Experts of a small language model: 11 layers, a softmax router.
Below are experts of layer 7 (counted from 0) of a mixture-of-experts language model. Rows are named router (the router's row for the expert), gate (a neuron's input weights, with its number), up (a neuron's input weights, with its number) and show model dimensions 0-127. Each number is 200 + 30 x the weight over its row's rms, rounded and kept within 0 to 999.
Before each expert's rows: "gets" lists some tokens that make up at least twice as much of what it gets as of all text. This comes from a sample of Wikipedia text that the model never trained on. Tokens count by the router's weight.

# expert 15
gets: ",", " and", "),", ")", " but", " He"
router,218,195,217,183,243,216,189,263,194,195,214,207,251,212,162,228,191,188,205,198,136,238,183,194,182,151,246,162,174,189,155,173,153,212,170,222,217,188,147,255,235,165,240,155,247,191,176,196,225,232,145,277,188,178,173,176,166,216,145,188,230,183,247,173,213,204,229,245,164,175,180,138,207,182,190,231,205,183,169,196,232,172,183,266,222,206,174,239,218,169,194,216,187,216,182,248,166,154,179,239,224,234,206,236,237,154,203,199,196,190,153,235,196,174,196,188,192,221,229,186,198,172,227,212,221,221,186,179
gate0,196,190,177,242,228,268,191,167,208,219,234,210,173,168,164,228,195,168,204,209,219,234,178,225,212,223,175,216,204,151,182,164,214,230,218,214,151,237,198,204,224,174,226,87,236,194,207,210,179,243,141,207,201,177,194,152,111,212,229,217,223,217,186,177,206,205,176,172,204,227,166,235,195,273,184,174,203,188,243,155,197,218,210,173,211,228,167,253,188,194,184,202,191,146,172,226,250,176,185,165,218,199,197,161,217,251,200,186,177,208,164,230,237,239,170,240,203,164,198,251,181,190,220,243,203,193,184,194
up0,205,193,210,216,199,231,176,204,204,183,240,192,197,160,156,181,189,199,266,177,224,231,172,214,259,169,158,202,184,118,174,222,198,215,171,236,204,196,240,228,186,209,236,177,224,193,217,242,197,211,154,196,225,173,182,180,159,250,216,222,220,179,189,182,215,262,224,209,245,241,190,187,192,220,195,200,229,155,180,163,163,298,200,187,204,217,164,223,241,173,168,156,196,204,232,220,232,184,148,218,190,206,176,199,239,213,174,173,187,200,175,245,223,240,189,172,191,208,131,253,134,163,224,237,161,192,183,198
gate1,184,160,218,228,203,171,217,215,286,237,192,170,202,228,233,212,157,209,205,171,201,223,232,126,173,232,204,182,227,214,219,174,186,201,227,235,233,229,144,205,169,218,192,236,144,214,135,219,167,234,220,240,217,197,182,265,233,187,180,229,185,143,206,190,202,188,171,131,220,213,256,168,169,194,210,199,151,159,244,226,178,203,202,217,148,220,207,222,206,151,238,169,216,231,178,214,194,186,225,203,223,210,130,183,215,169,169,208,237,193,213,182,211,233,213,265,190,187,164,221,200,202,207,234,229,236,165,199
up1,215,261,123,175,216,173,194,218,121,134,200,207,220,228,205,191,255,201,212,212,212,184,195,249,169,148,191,188,180,181,152,193,230,244,220,178,185,171,266,245,210,170,194,142,253,187,180,204,210,161,176,167,178,217,241,151,184,219,214,178,223,210,174,193,173,220,255,268,177,217,162,222,227,201,194,207,260,231,151,204,214,195,211,193,205,179,184,199,213,258,187,199,183,192,207,186,162,181,144,237,170,207,258,201,215,220,182,178,182,224,189,193,155,155,179,166,225,202,205,218,193,168,199,160,195,197,220,230
gate2,194,194,167,182,261,182,223,214,192,208,142,232,204,167,158,158,183,195,189,197,179,218,232,185,171,275,199,254,223,122,203,156,247,238,150,187,179,208,221,197,217,217,191,157,259,154,184,205,176,211,198,169,163,190,243,177,201,208,212,218,181,228,191,227,172,211,180,213,149,227,157,225,204,247,173,190,228,156,227,212,216,178,149,234,163,205,221,249,140,232,185,185,180,182,210,182,140,226,149,211,199,206,184,162,211,212,229,190,216,244,223,208,195,201,175,256,185,178,143,230,236,187,220,218,193,162,192,237
up2,213,182,167,171,212,179,176,239,225,137,253,230,162,217,154,192,235,215,196,179,203,190,183,278,226,243,214,162,188,178,160,196,206,251,181,246,194,124,266,216,229,164,195,216,208,212,181,219,180,244,189,219,158,171,202,204,227,220,238,202,231,208,190,235,209,149,188,217,166,246,181,193,128,218,227,178,199,150,152,241,181,229,184,209,191,195,226,217,230,240,208,237,227,249,167,237,181,169,164,196,231,222,151,185,173,190,200,200,181,219,170,166,133,208,217,211,171,239,180,177,214,188,206,153,197,185,192,216
gate3,220,252,120,184,217,225,245,160,201,222,252,185,168,212,211,154,260,195,168,194,214,191,130,238,163,182,165,190,189,156,190,228,252,251,202,186,179,243,192,208,191,213,243,175,217,212,215,259,217,205,195,184,230,198,195,200,138,159,230,215,207,223,233,206,203,214,223,170,207,223,150,276,214,253,148,166,185,204,232,201,170,190,202,160,218,173,175,193,185,190,212,163,218,189,172,193,203,182,188,136,197,192,244,248,196,216,219,175,189,235,186,208,214,230,171,216,165,196,256,207,243,184,198,181,200,238,146,233
up3,171,175,256,196,162,208,160,214,187,202,177,195,210,203,223,220,211,224,217,212,204,179,248,145,218,214,207,191,178,246,224,160,174,130,192,207,204,148,195,200,160,219,133,236,171,215,213,136,225,160,212,195,182,180,233,225,277,192,213,175,192,140,206,237,192,138,174,194,237,215,261,174,204,156,239,190,212,224,207,269,192,234,173,207,207,211,216,137,185,241,187,214,207,203,194,180,244,224,218,239,225,172,156,200,197,222,162,183,223,187,219,166,167,167,225,225,213,167,178,173,195,257,206,231,227,202,243,234
gate4,212,204,216,172,246,255,165,194,159,217,191,201,236,222,206,170,236,174,172,205,178,197,181,201,149,246,190,290,231,168,212,133,185,179,195,172,185,238,179,212,204,192,208,197,212,185,152,200,209,280,184,231,218,189,195,170,197,222,178,148,220,182,191,206,186,206,158,222,191,192,171,208,189,211,203,183,266,170,256,188,190,220,177,221,213,192,194,199,171,232,229,221,201,152,131,209,169,212,168,175,241,193,183,194,235,239,166,206,179,219,224,218,240,233,146,143,206,147,216,201,206,207,164,235,228,147,204,278
up4,184,238,253,186,238,245,196,124,197,189,243,232,194,201,181,183,198,170,222,237,201,165,172,189,175,209,205,229,200,160,197,172,187,229,206,169,279,216,194,235,205,241,234,133,184,211,204,181,216,225,165,214,227,183,157,196,209,209,190,154,187,211,210,186,179,189,164,261,194,222,114,237,203,213,149,150,192,166,211,214,163,226,184,203,210,198,194,178,185,167,221,217,223,171,120,245,170,210,177,168,236,190,208,194,226,208,155,242,229,212,241,191,179,236,175,160,191,169,248,187,254,200,160,226,238,222,191,217
gate5,217,243,187,170,220,197,170,200,207,195,235,219,222,149,193,211,282,188,167,208,197,180,161,215,176,200,204,218,209,176,201,255,215,208,182,203,179,228,183,205,209,232,197,164,263,216,229,231,153,240,174,182,201,214,184,181,220,176,214,240,201,221,141,215,204,246,272,205,155,215,137,215,155,280,165,183,178,222,163,216,206,156,211,164,149,186,218,205,154,196,226,221,209,176,187,162,198,181,213,218,165,188,230,211,207,274,205,166,151,201,220,189,240,245,181,152,195,172,204,175,262,207,184,230,178,205,220,257
up5,210,254,210,170,229,192,191,183,185,148,180,232,222,177,209,208,202,147,146,182,206,193,161,249,145,201,220,210,185,201,205,229,182,202,156,165,181,168,174,244,220,237,224,205,237,174,216,248,155,246,164,174,209,202,158,199,245,213,212,182,230,215,157,212,206,249,246,227,159,227,117,208,151,186,176,194,194,184,158,189,224,174,166,185,181,159,236,273,180,215,243,241,233,180,203,222,219,181,244,224,210,232,211,191,209,217,220,201,204,209,211,207,227,196,176,142,186,147,214,174,246,202,222,171,192,175,241,265
gate6,239,158,207,227,185,198,172,207,161,232,180,206,229,244,235,219,209,175,123,193,172,206,155,210,222,192,219,202,214,221,213,154,170,192,164,210,149,224,221,167,250,196,239,167,201,163,188,212,192,260,210,209,156,185,231,140,212,164,210,214,192,238,175,205,169,197,226,203,225,173,193,170,214,184,230,184,210,237,240,212,259,240,237,199,145,263,227,198,157,203,216,209,124,208,236,219,127,229,184,172,209,185,185,216,196,210,219,131,209,215,207,218,204,149,224,191,247,222,201,252,173,223,185,204,183,156,178,235
up6,216,224,194,257,176,200,181,231,207,222,156,195,246,218,202,275,213,200,107,164,208,205,140,178,203,174,214,196,172,211,190,217,174,216,171,211,162,209,188,196,197,169,198,162,195,240,254,181,220,251,205,228,180,172,229,110,189,166,196,201,196,229,220,201,165,231,212,208,230,171,217,158,218,207,175,207,188,236,198,205,230,175,243,224,144,254,243,210,189,182,191,178,170,232,160,213,180,240,182,147,228,191,228,233,180,203,222,197,211,226,181,243,163,121,213,209,213,198,266,208,224,250,215,184,212,238,208,192
gate7,181,225,234,139,189,202,180,180,247,209,204,265,207,204,201,169,185,186,205,250,160,222,221,159,196,231,149,197,210,252,226,237,224,136,195,166,231,223,169,239,219,186,215,169,180,227,185,138,220,152,201,238,200,231,209,203,172,183,204,195,168,246,193,212,227,240,155,216,231,228,150,208,188,234,196,231,168,212,233,201,191,207,168,194,248,181,239,210,162,188,189,214,234,173,189,144,217,197,153,170,165,180,190,222,240,217,156,220,235,189,162,181,186,238,176,216,227,147,200,219,250,257,192,169,206,139,149,178
up7,197,209,193,212,171,177,199,237,159,197,150,199,198,219,210,253,182,221,225,152,240,163,136,200,166,142,225,238,196,208,207,180,192,208,184,204,225,152,218,181,207,218,177,258,218,172,189,210,129,267,214,165,195,184,187,210,253,183,194,174,222,168,213,197,182,216,191,216,229,170,246,230,176,237,240,147,202,185,164,215,186,215,242,189,145,251,166,153,213,236,239,190,195,210,165,239,224,199,234,253,184,198,159,182,166,229,233,191,138,206,203,181,194,207,167,159,180,247,199,147,216,191,214,243,195,242,220,243
gate8,177,203,225,173,180,246,227,260,253,201,241,148,230,195,148,240,200,230,181,174,253,252,185,186,212,192,186,150,174,173,196,203,186,257,271,200,207,194,195,160,175,162,166,199,159,191,182,215,156,174,175,219,210,213,227,155,221,224,194,233,155,239,250,188,246,221,190,239,190,169,189,188,236,202,159,174,156,219,181,196,184,182,197,200,237,183,160,255,155,212,148,176,192,160,172,164,218,159,171,183,165,215,223,262,205,177,188,205,237,187,240,202,166,196,187,242,245,211,186,248,212,192,220,193,215,185,212,163
up8,177,199,185,146,224,176,209,216,183,181,163,246,110,236,229,168,241,201,137,225,182,177,256,216,157,205,176,171,206,261,196,198,222,212,112,195,219,186,188,212,194,189,265,221,238,246,173,167,205,236,197,171,165,199,209,251,191,217,193,211,193,202,220,196,223,202,187,163,239,123,221,223,192,210,215,226,206,203,216,240,175,129,196,211,193,233,175,175,221,203,178,145,220,236,238,194,136,247,173,197,188,220,224,170,183,152,193,190,218,172,198,197,218,182,206,198,192,248,223,225,217,232,198,229,166,211,166,212
gate9,189,152,274,200,186,205,167,237,203,221,194,227,219,166,220,150,190,219,236,175,259,223,215,188,268,192,207,170,239,218,234,226,214,236,240,196,226,222,131,204,172,177,199,235,158,168,179,234,172,149,181,202,160,223,194,200,226,223,220,260,205,183,194,194,130,210,203,214,216,199,215,177,212,186,191,188,179,232,207,167,191,255,163,216,183,147,169,225,194,218,192,210,137,199,280,187,186,202,213,163,189,219,165,208,246,179,162,202,196,216,232,206,213,171,239,213,224,205,219,161,181,204,254,216,234,126,186,166
up9,227,201,156,227,212,193,190,170,209,233,195,173,223,201,169,214,179,247,222,227,199,232,191,198,283,203,226,215,223,131,192,167,240,227,267,195,219,188,222,176,229,169,157,250,173,161,248,184,160,174,197,209,219,189,217,203,189,211,227,218,180,170,174,149,214,158,183,185,241,157,257,187,232,195,287,175,194,259,201,201,186,205,228,197,205,213,212,166,208,192,212,168,265,233,197,177,242,201,194,200,188,196,219,177,185,185,120,157,126,210,183,183,183,199,156,176,255,194,182,203,204,181,211,176,207,179,243,183
gate10,192,217,173,227,164,220,139,180,233,193,266,178,216,205,190,203,247,204,222,204,233,201,182,208,189,172,222,146,191,186,199,181,227,191,249,195,222,192,163,232,166,220,239,192,159,203,203,187,201,186,171,222,258,232,213,222,204,175,173,227,212,229,262,182,186,194,264,210,233,169,170,198,220,210,124,152,158,193,130,175,203,207,185,220,224,184,187,251,234,117,184,204,222,219,193,188,163,164,227,202,178,200,198,212,203,220,246,210,257,191,192,180,200,237,183,263,186,238,194,206,296,180,179,192,196,224,207,160
up10,164,249,175,207,173,206,191,251,209,150,156,246,172,222,183,190,245,182,177,230,175,233,251,222,198,200,218,173,173,255,211,208,255,121,192,244,208,192,180,216,252,223,227,226,201,174,202,113,258,194,192,216,218,162,233,215,185,187,170,187,212,270,220,226,237,214,195,218,163,204,220,197,189,224,193,214,168,177,211,272,166,158,215,196,203,163,269,179,178,190,149,192,190,193,208,177,195,212,157,201,219,193,207,199,173,193,175,219,216,152,191,130,195,224,202,182,222,181,230,226,197,223,175,220,236,182,175,247
gate11,190,299,225,220,218,176,197,231,252,167,175,214,200,183,254,231,236,173,219,212,173,179,173,178,154,177,219,157,149,268,200,218,188,185,152,184,221,170,228,212,227,274,209,182,232,236,222,203,221,219,218,202,203,176,162,223,175,186,187,184,204,175,219,236,273,260,194,212,213,220,162,189,160,220,223,213,200,150,186,233,158,122,222,195,178,217,245,206,183,176,220,215,208,196,216,208,199,207,168,218,233,180,150,213,150,219,224,144,211,201,193,206,211,239,193,152,170,193,212,173,250,204,170,172,208,233,188,217
up11,213,203,252,241,253,181,150,254,177,165,166,261,210,196,182,156,142,185,202,195,185,240,200,145,169,164,236,194,184,227,192,206,221,189,143,215,222,189,204,218,200,244,206,263,258,239,222,233,155,216,169,227,171,217,168,191,206,223,220,199,215,218,214,205,156,257,157,229,194,220,157,162,193,221,183,251,273,169,157,196,173,200,175,200,194,228,221,210,161,162,176,226,222,187,205,242,174,189,164,206,194,209,170,208,173,218,215,148,194,202,192,189,237,250,168,161,176,202,134,188,244,188,217,202,206,205,225,202
gate12,211,202,188,222,143,201,195,210,234,139,212,158,210,179,215,219,219,224,300,251,261,224,166,124,242,166,179,153,221,215,222,232,184,165,240,191,180,211,184,198,224,202,186,172,228,210,153,158,203,156,223,221,182,213,187,164,211,216,175,217,196,235,180,235,175,201,235,220,243,176,228,216,175,202,201,170,184,184,156,255,243,212,175,179,183,189,206,189,197,274,172,169,235,146,190,225,175,175,222,230,162,195,191,212,175,189,192,238,257,194,188,198,171,255,194,235,171,202,163,242,209,255,206,199,181,207,188,195
up12,233,188,176,176,148,188,188,192,242,214,239,157,248,185,202,219,224,206,217,216,266,157,167,182,258,181,208,212,197,213,157,218,168,118,238,221,225,214,231,198,211,185,160,188,216,213,192,186,237,141,219,202,147,200,203,184,209,243,214,264,186,207,190,233,218,151,241,212,238,153,170,211,176,223,261,222,199,202,165,232,178,171,223,203,179,195,165,158,251,215,196,166,193,175,157,173,223,159,251,207,150,191,234,171,197,197,224,174,172,193,218,229,142,211,201,235,187,208,140,177,181,212,189,191,257,220,170,187
gate13,180,210,171,175,167,167,190,220,179,232,238,155,221,207,152,168,234,201,249,223,245,204,220,146,174,133,174,154,138,207,215,219,163,155,228,176,221,192,245,241,142,215,190,162,223,250,166,170,222,201,210,197,228,217,167,208,176,204,186,217,191,178,220,182,214,192,261,185,225,192,204,222,271,214,169,230,198,238,164,192,170,198,218,222,205,230,151,200,199,225,145,198,171,187,177,218,183,203,223,211,192,199,190,199,182,202,199,268,235,256,170,195,155,255,211,213,192,221,214,189,229,200,177,217,191,288,189,150
up13,153,243,163,205,217,273,189,179,160,191,191,192,185,227,146,192,182,264,170,201,162,228,150,235,185,204,198,200,201,228,201,107,226,182,178,240,195,182,218,175,225,136,219,169,187,195,211,208,219,203,253,206,187,165,261,202,231,175,234,173,208,240,261,194,152,196,195,223,216,190,231,209,184,197,181,189,200,160,161,222,198,236,236,181,191,207,204,128,180,190,180,156,204,219,203,204,206,205,201,216,232,207,167,155,184,185,245,167,187,227,221,216,194,163,263,227,198,201,133,220,229,210,241,188,248,205,236,236
gate14,229,191,161,174,191,207,235,213,159,200,184,198,265,233,235,192,222,147,176,239,208,233,202,209,228,232,200,227,229,213,163,162,255,209,212,204,196,140,169,201,227,187,232,221,172,249,168,197,166,204,208,210,195,205,180,186,211,203,198,229,158,267,176,207,198,293,183,186,183,194,220,208,207,216,202,204,177,182,221,190,214,121,106,222,211,172,179,239,154,194,220,236,196,215,195,180,174,220,192,182,211,219,228,176,235,202,212,156,214,173,191,223,143,142,142,179,214,165,143,219,171,214,166,181,220,168,153,182
up14,223,151,228,187,184,244,172,152,252,199,160,225,206,174,180,156,211,187,175,183,178,256,229,219,217,230,195,166,181,198,246,208,205,201,227,130,220,226,215,217,214,199,164,165,213,188,260,203,190,194,181,180,247,265,187,225,195,188,214,159,207,155,226,211,221,156,221,193,178,185,204,227,220,209,198,225,138,130,164,166,225,161,181,152,215,162,208,218,148,228,215,178,236,215,242,195,183,202,263,200,170,193,229,264,196,178,174,200,206,218,210,179,215,216,179,243,271,181,218,184,187,172,244,150,206,174,198,244
gate15,193,217,193,207,185,174,201,155,278,215,195,178,203,226,190,130,185,208,177,261,247,219,244,179,177,220,198,195,199,231,234,153,245,188,186,182,259,156,187,210,211,190,175,234,189,156,235,206,196,202,208,212,179,213,199,218,258,187,209,183,186,229,205,145,215,140,221,130,204,190,214,200,190,174,219,187,177,204,222,168,170,244,192,210,204,171,183,204,232,221,186,217,161,195,195,207,268,235,198,207,181,223,219,221,232,169,193,268,200,223,283,206,151,166,252,176,218,173,137,169,154,155,209,238,173,206,206,187
up15,191,256,235,250,146,118,200,183,232,193,233,220,161,210,219,235,195,205,159,184,207,198,214,187,193,165,241,199,225,237,184,158,243,194,192,231,222,175,178,207,232,199,183,209,170,175,215,205,216,191,238,206,223,173,268,252,238,179,223,193,222,204,198,173,251,189,187,198,207,181,228,199,175,202,265,197,152,208,211,160,180,145,217,182,208,279,222,183,200,137,224,160,230,218,243,170,235,223,215,211,179,194,189,181,228,200,172,199,251,143,202,146,222,201,207,153,219,204,218,203,232,146,245,196,165,164,182,163
gate16,231,222,215,161,203,218,197,192,172,165,124,186,204,175,226,228,216,211,200,157,220,183,232,259,214,230,196,180,175,148,184,240,261,211,186,214,152,220,226,191,228,187,241,281,221,165,149,239,163,219,191,178,170,199,250,278,209,175,183,192,182,219,177,190,205,223,164,234,196,135,179,168,207,192,186,164,215,186,179,185,212,156,229,196,114,223,196,206,203,196,228,202,213,210,196,186,165,194,205,220,158,208,192,167,201,212,251,172,232,243,174,232,243,148,175,245,234,178,208,219,241,217,211,222,170,235,194,212
up16,206,213,149,174,178,202,181,206,205,165,176,211,162,246,157,222,224,227,159,182,195,237,275,229,146,225,185,136,133,213,165,204,229,173,212,250,196,172,220,205,182,175,239,204,205,207,198,203,206,186,190,190,212,212,205,218,134,183,206,238,177,223,211,149,216,210,224,233,151,187,259,176,254,187,151,197,186,226,178,184,186,220,221,205,236,259,182,206,217,190,185,218,227,210,209,234,198,220,120,198,220,206,186,213,204,196,160,203,209,268,174,200,241,178,195,280,267,186,173,225,203,156,216,234,166,216,203,203
gate17,200,210,151,215,134,232,268,197,234,165,166,223,215,194,246,176,219,176,193,203,215,176,149,221,191,189,201,225,171,193,189,213,204,248,225,208,211,241,208,198,229,213,165,208,233,169,184,214,167,189,187,183,178,200,177,285,205,183,205,163,196,211,205,214,255,174,180,194,209,236,166,232,167,185,239,168,149,162,229,201,217,188,174,213,167,157,199,200,194,206,180,244,212,173,202,180,193,224,213,194,231,198,264,206,199,217,183,296,195,179,162,184,157,209,225,230,162,215,251,212,290,208,204,172,239,146,150,234
up17,184,204,193,233,199,238,262,227,253,186,177,231,197,201,251,222,230,187,189,181,197,239,170,204,163,209,252,212,150,163,184,208,181,256,206,205,218,201,177,207,184,204,183,178,219,177,253,184,162,176,174,213,191,176,188,252,163,164,172,147,186,197,257,200,243,202,179,171,202,260,230,182,169,152,225,177,121,119,220,209,216,190,178,214,215,202,202,208,192,187,221,220,262,210,171,202,224,191,199,206,243,223,201,220,195,173,188,239,242,163,175,225,148,212,222,221,155,197,248,216,247,172,214,157,244,194,142,216
gate18,182,150,297,208,161,198,190,196,192,169,150,237,185,192,220,188,150,113,173,239,179,161,175,172,233,232,249,233,205,203,243,191,204,209,201,202,201,228,177,128,218,217,187,230,197,233,237,246,180,226,219,204,199,205,249,215,218,199,194,201,191,177,196,162,199,195,152,185,222,228,219,198,158,184,175,206,203,201,194,212,190,252,164,165,174,197,196,179,127,182,247,251,228,218,226,230,165,226,243,215,225,212,131,187,209,174,199,237,195,217,221,158,186,205,233,229,174,233,166,215,211,228,185,234,220,142,186,178
up18,252,181,235,208,171,218,233,241,200,189,195,198,212,190,150,199,230,197,221,208,182,150,203,169,250,176,177,180,208,159,214,265,228,219,203,166,175,244,156,173,227,188,217,200,224,263,171,176,176,175,194,186,232,218,197,194,240,209,171,225,205,214,168,202,206,233,221,155,205,155,213,176,182,228,81,208,209,198,128,232,172,174,217,205,227,208,190,192,157,194,233,195,184,218,220,184,194,196,221,230,217,196,126,185,207,183,215,236,267,212,219,198,218,223,250,284,165,175,211,151,212,221,202,176,201,198,221,165
gate19,215,166,235,242,218,142,198,157,196,180,152,210,186,170,233,176,211,168,187,216,234,216,205,221,193,226,208,223,172,170,188,139,205,181,180,113,208,172,222,215,228,196,130,205,191,159,235,224,251,203,213,225,220,175,217,217,196,238,207,162,202,137,199,170,194,176,197,220,180,159,254,202,174,181,201,183,227,190,232,232,185,235,186,209,210,176,170,219,167,198,196,174,201,240,254,179,203,206,188,264,209,227,119,199,174,184,220,241,205,231,257,201,228,176,212,204,183,196,166,192,155,163,247,135,197,232,223,257
up19,178,209,207,159,227,233,226,218,242,259,175,189,237,235,143,195,240,238,218,214,188,180,184,186,210,253,152,216,179,214,219,188,159,185,224,144,170,209,141,208,151,180,230,179,235,228,164,135,146,195,175,187,206,181,218,201,216,193,146,269,190,245,215,178,204,212,212,152,195,186,198,197,209,226,163,185,183,168,212,205,172,136,235,236,193,184,181,271,210,211,221,214,143,194,201,188,213,184,220,213,198,202,204,227,202,186,221,206,200,200,163,253,192,204,142,262,186,184,214,197,221,269,163,204,250,210,163,169
gate20,250,170,222,162,181,146,193,221,155,267,233,163,209,219,245,185,189,186,217,178,228,190,182,177,208,189,159,213,209,234,186,167,176,246,232,205,222,192,204,217,154,182,174,236,234,211,170,237,132,241,162,226,184,220,227,202,268,227,213,275,229,181,206,204,173,226,192,173,190,191,184,176,230,174,240,187,222,208,219,214,139,277,183,222,210,180,180,177,151,208,202,186,129,129,225,195,235,165,208,194,193,202,242,207,238,228,193,134,182,195,228,214,208,215,196,189,222,202,195,198,150,173,202,201,208,159,193,166
up20,183,193,232,105,146,183,204,175,176,178,215,183,234,187,201,206,169,182,246,191,233,192,167,184,261,162,237,201,176,228,181,195,119,229,233,169,206,163,215,254,193,199,182,192,215,235,168,197,188,187,202,231,191,206,199,203,235,231,181,257,199,174,222,192,210,162,239,221,219,140,160,171,224,176,233,212,208,282,166,207,148,212,220,216,199,210,149,171,221,178,142,194,158,152,171,198,229,206,247,211,183,206,234,190,237,211,197,208,186,253,207,271,204,203,228,194,233,180,209,182,168,229,220,211,198,197,220,156
gate21,195,177,204,218,240,180,142,181,152,176,200,188,233,191,228,210,225,180,141,178,179,166,205,150,213,208,239,271,214,187,193,186,159,193,168,257,173,244,203,207,209,226,158,162,171,198,222,230,213,239,226,215,159,181,226,213,259,214,207,184,200,215,172,176,180,153,179,228,171,225,180,205,191,216,160,207,252,173,254,221,204,230,221,198,172,219,213,161,181,207,212,240,218,214,175,176,104,252,207,205,234,204,162,187,211,217,198,182,159,176,224,213,256,251,197,141,192,184,216,169,228,186,163,202,217,174,247,262
up21,196,192,136,193,194,155,184,245,220,181,238,205,160,166,182,239,214,254,217,187,171,279,247,186,169,208,194,141,209,212,173,219,224,156,218,213,203,194,214,196,218,208,219,217,187,206,226,143,216,159,219,194,234,206,203,214,202,186,188,196,194,194,213,218,213,195,211,169,162,184,235,180,211,176,176,231,161,222,158,227,244,136,245,214,209,230,253,226,236,164,162,166,246,242,232,187,256,152,156,213,191,211,253,247,217,191,263,170,209,193,187,167,212,151,206,225,243,209,200,191,192,142,238,169,167,186,205,159
gate22,168,178,123,204,201,132,146,228,171,238,168,214,215,174,237,166,261,210,221,185,204,196,210,189,245,199,220,231,225,188,183,247,246,244,221,176,201,216,221,255,184,130,182,256,218,243,173,182,177,216,140,193,155,213,195,219,233,167,201,206,200,194,190,180,195,181,116,201,220,130,211,177,191,203,195,220,251,188,167,179,183,200,183,211,96,192,197,234,253,209,209,206,166,228,220,194,169,213,177,200,187,224,191,198,212,177,169,229,189,200,181,187,191,189,192,195,222,212,232,172,185,237,235,185,180,233,205,156
up22,186,200,203,180,217,221,235,188,198,198,200,221,174,253,160,224,190,214,157,208,216,232,187,218,160,195,177,203,215,202,195,112,220,192,145,171,216,216,181,188,179,216,263,155,141,132,198,211,229,184,248,215,206,168,191,186,210,199,179,167,241,229,223,262,205,201,254,170,183,250,248,211,229,217,210,171,181,175,181,207,228,216,193,206,218,231,175,179,170,186,143,210,154,191,208,233,214,170,249,153,164,209,217,197,169,186,239,173,164,224,216,222,196,194,174,232,170,212,207,259,131,148,126,190,243,205,215,214
gate23,162,227,174,219,211,252,199,186,202,218,229,215,144,242,221,224,211,300,154,207,196,235,244,249,215,227,123,163,169,209,192,170,242,188,213,227,201,202,203,152,154,167,210,191,184,222,225,146,215,241,194,180,194,177,215,190,203,121,176,247,180,201,213,215,231,172,193,163,192,175,246,194,266,229,237,184,175,221,194,213,210,189,251,213,229,246,217,190,232,174,189,157,218,219,235,191,192,224,164,183,196,193,217,212,145,185,180,141,224,182,193,183,235,216,201,207,236,214,235,234,175,195,161,204,157,220,193,179
up23,203,233,163,186,161,199,212,257,214,225,200,173,229,218,223,190,262,245,169,154,243,196,207,184,224,237,165,168,154,166,189,236,216,199,187,196,187,225,186,179,245,176,245,208,160,211,148,203,212,222,253,185,192,221,146,191,202,187,210,213,226,194,175,230,206,233,242,203,178,228,230,208,186,212,186,207,245,178,119,247,241,156,199,187,178,178,250,212,207,270,206,148,191,209,149,148,220,124,238,210,167,190,203,179,179,210,160,213,185,194,225,230,180,194,158,256,183,159,183,193,214,181,211,158,200,189,182,244
gate24,198,222,188,224,182,219,222,148,232,169,193,161,219,174,220,176,230,215,218,207,233,215,175,185,225,218,190,182,175,220,177,199,187,183,203,205,175,200,222,225,245,243,164,171,214,207,234,173,237,172,196,208,225,202,197,197,156,164,202,186,191,192,178,173,202,192,148,196,241,186,170,204,144,163,139,156,207,137,242,209,193,219,185,187,227,175,171,171,227,258,213,229,224,186,234,228,189,306,178,197,192,199,261,158,166,185,208,255,198,206,247,223,170,195,214,184,233,119,160,175,184,224,215,194,192,265,260,243
up24,135,208,190,210,255,233,212,200,176,168,232,208,212,190,228,226,207,179,192,205,135,192,206,119,171,273,224,222,242,244,183,225,196,194,201,212,191,199,196,192,244,242,212,184,185,225,191,141,211,228,134,196,178,200,208,172,179,238,150,257,200,219,210,199,169,221,129,192,222,163,220,175,220,189,200,245,198,194,259,210,183,197,214,207,176,215,207,196,256,222,176,200,189,198,250,240,153,262,167,184,196,206,218,124,221,177,236,170,235,232,164,172,213,155,183,194,207,192,193,196,187,248,232,186,177,227,192,164
gate25,213,142,245,201,116,174,245,185,235,227,236,170,172,237,172,253,209,200,192,181,184,197,241,187,172,199,248,190,195,208,239,219,160,159,227,163,149,194,181,165,234,198,202,246,214,245,202,236,161,189,207,212,233,212,224,198,224,212,181,255,213,213,228,189,221,251,164,202,198,169,189,179,178,202,243,197,211,193,243,229,205,138,231,198,200,276,236,226,235,181,186,174,275,215,229,220,202,194,188,145,226,160,176,207,228,215,236,144,228,190,187,182,232,205,173,208,206,164,184,226,180,181,181,187,159,201,214,143
up25,169,251,229,163,275,249,204,185,181,165,186,218,218,207,154,271,146,180,193,187,192,212,214,226,166,177,208,197,158,248,211,215,185,228,202,211,224,163,213,211,226,189,163,136,154,210,235,209,199,170,246,204,268,184,215,158,156,213,192,178,216,210,225,205,208,232,197,226,211,283,211,174,208,223,195,154,153,127,211,217,212,182,216,195,256,149,174,207,206,210,248,189,197,175,188,246,210,220,192,186,203,193,221,207,229,208,254,195,185,192,167,126,169,163,213,191,201,171,221,197,185,209,228,151,235,199,175,200
gate26,170,155,163,130,233,213,169,237,187,254,227,174,234,171,208,178,248,213,261,203,195,204,206,205,160,200,185,206,160,129,201,189,184,161,191,164,224,281,243,221,162,181,182,186,234,265,216,180,237,221,193,228,245,202,180,192,233,173,181,198,175,208,223,277,194,186,254,189,175,184,192,189,234,215,212,234,210,202,205,235,143,160,156,236,216,209,218,209,205,209,196,202,239,139,177,173,215,224,158,183,190,187,222,209,152,208,193,236,186,237,206,186,201,224,192,170,214,183,148,167,198,173,145,192,176,228,193,174
up26,179,237,143,231,155,184,208,170,205,190,172,218,155,296,229,185,182,191,145,192,247,223,203,241,221,223,163,195,207,241,171,156,224,254,207,232,182,175,250,171,191,201,269,225,161,146,214,219,169,197,296,159,175,216,240,229,158,174,207,259,208,174,224,172,179,233,181,216,209,170,246,208,171,185,195,179,171,155,206,190,236,200,168,179,175,205,176,173,235,234,195,169,199,214,248,226,194,177,219,210,186,213,215,143,233,197,177,172,205,218,215,248,199,214,191,211,216,213,214,225,203,195,178,192,185,189,171,221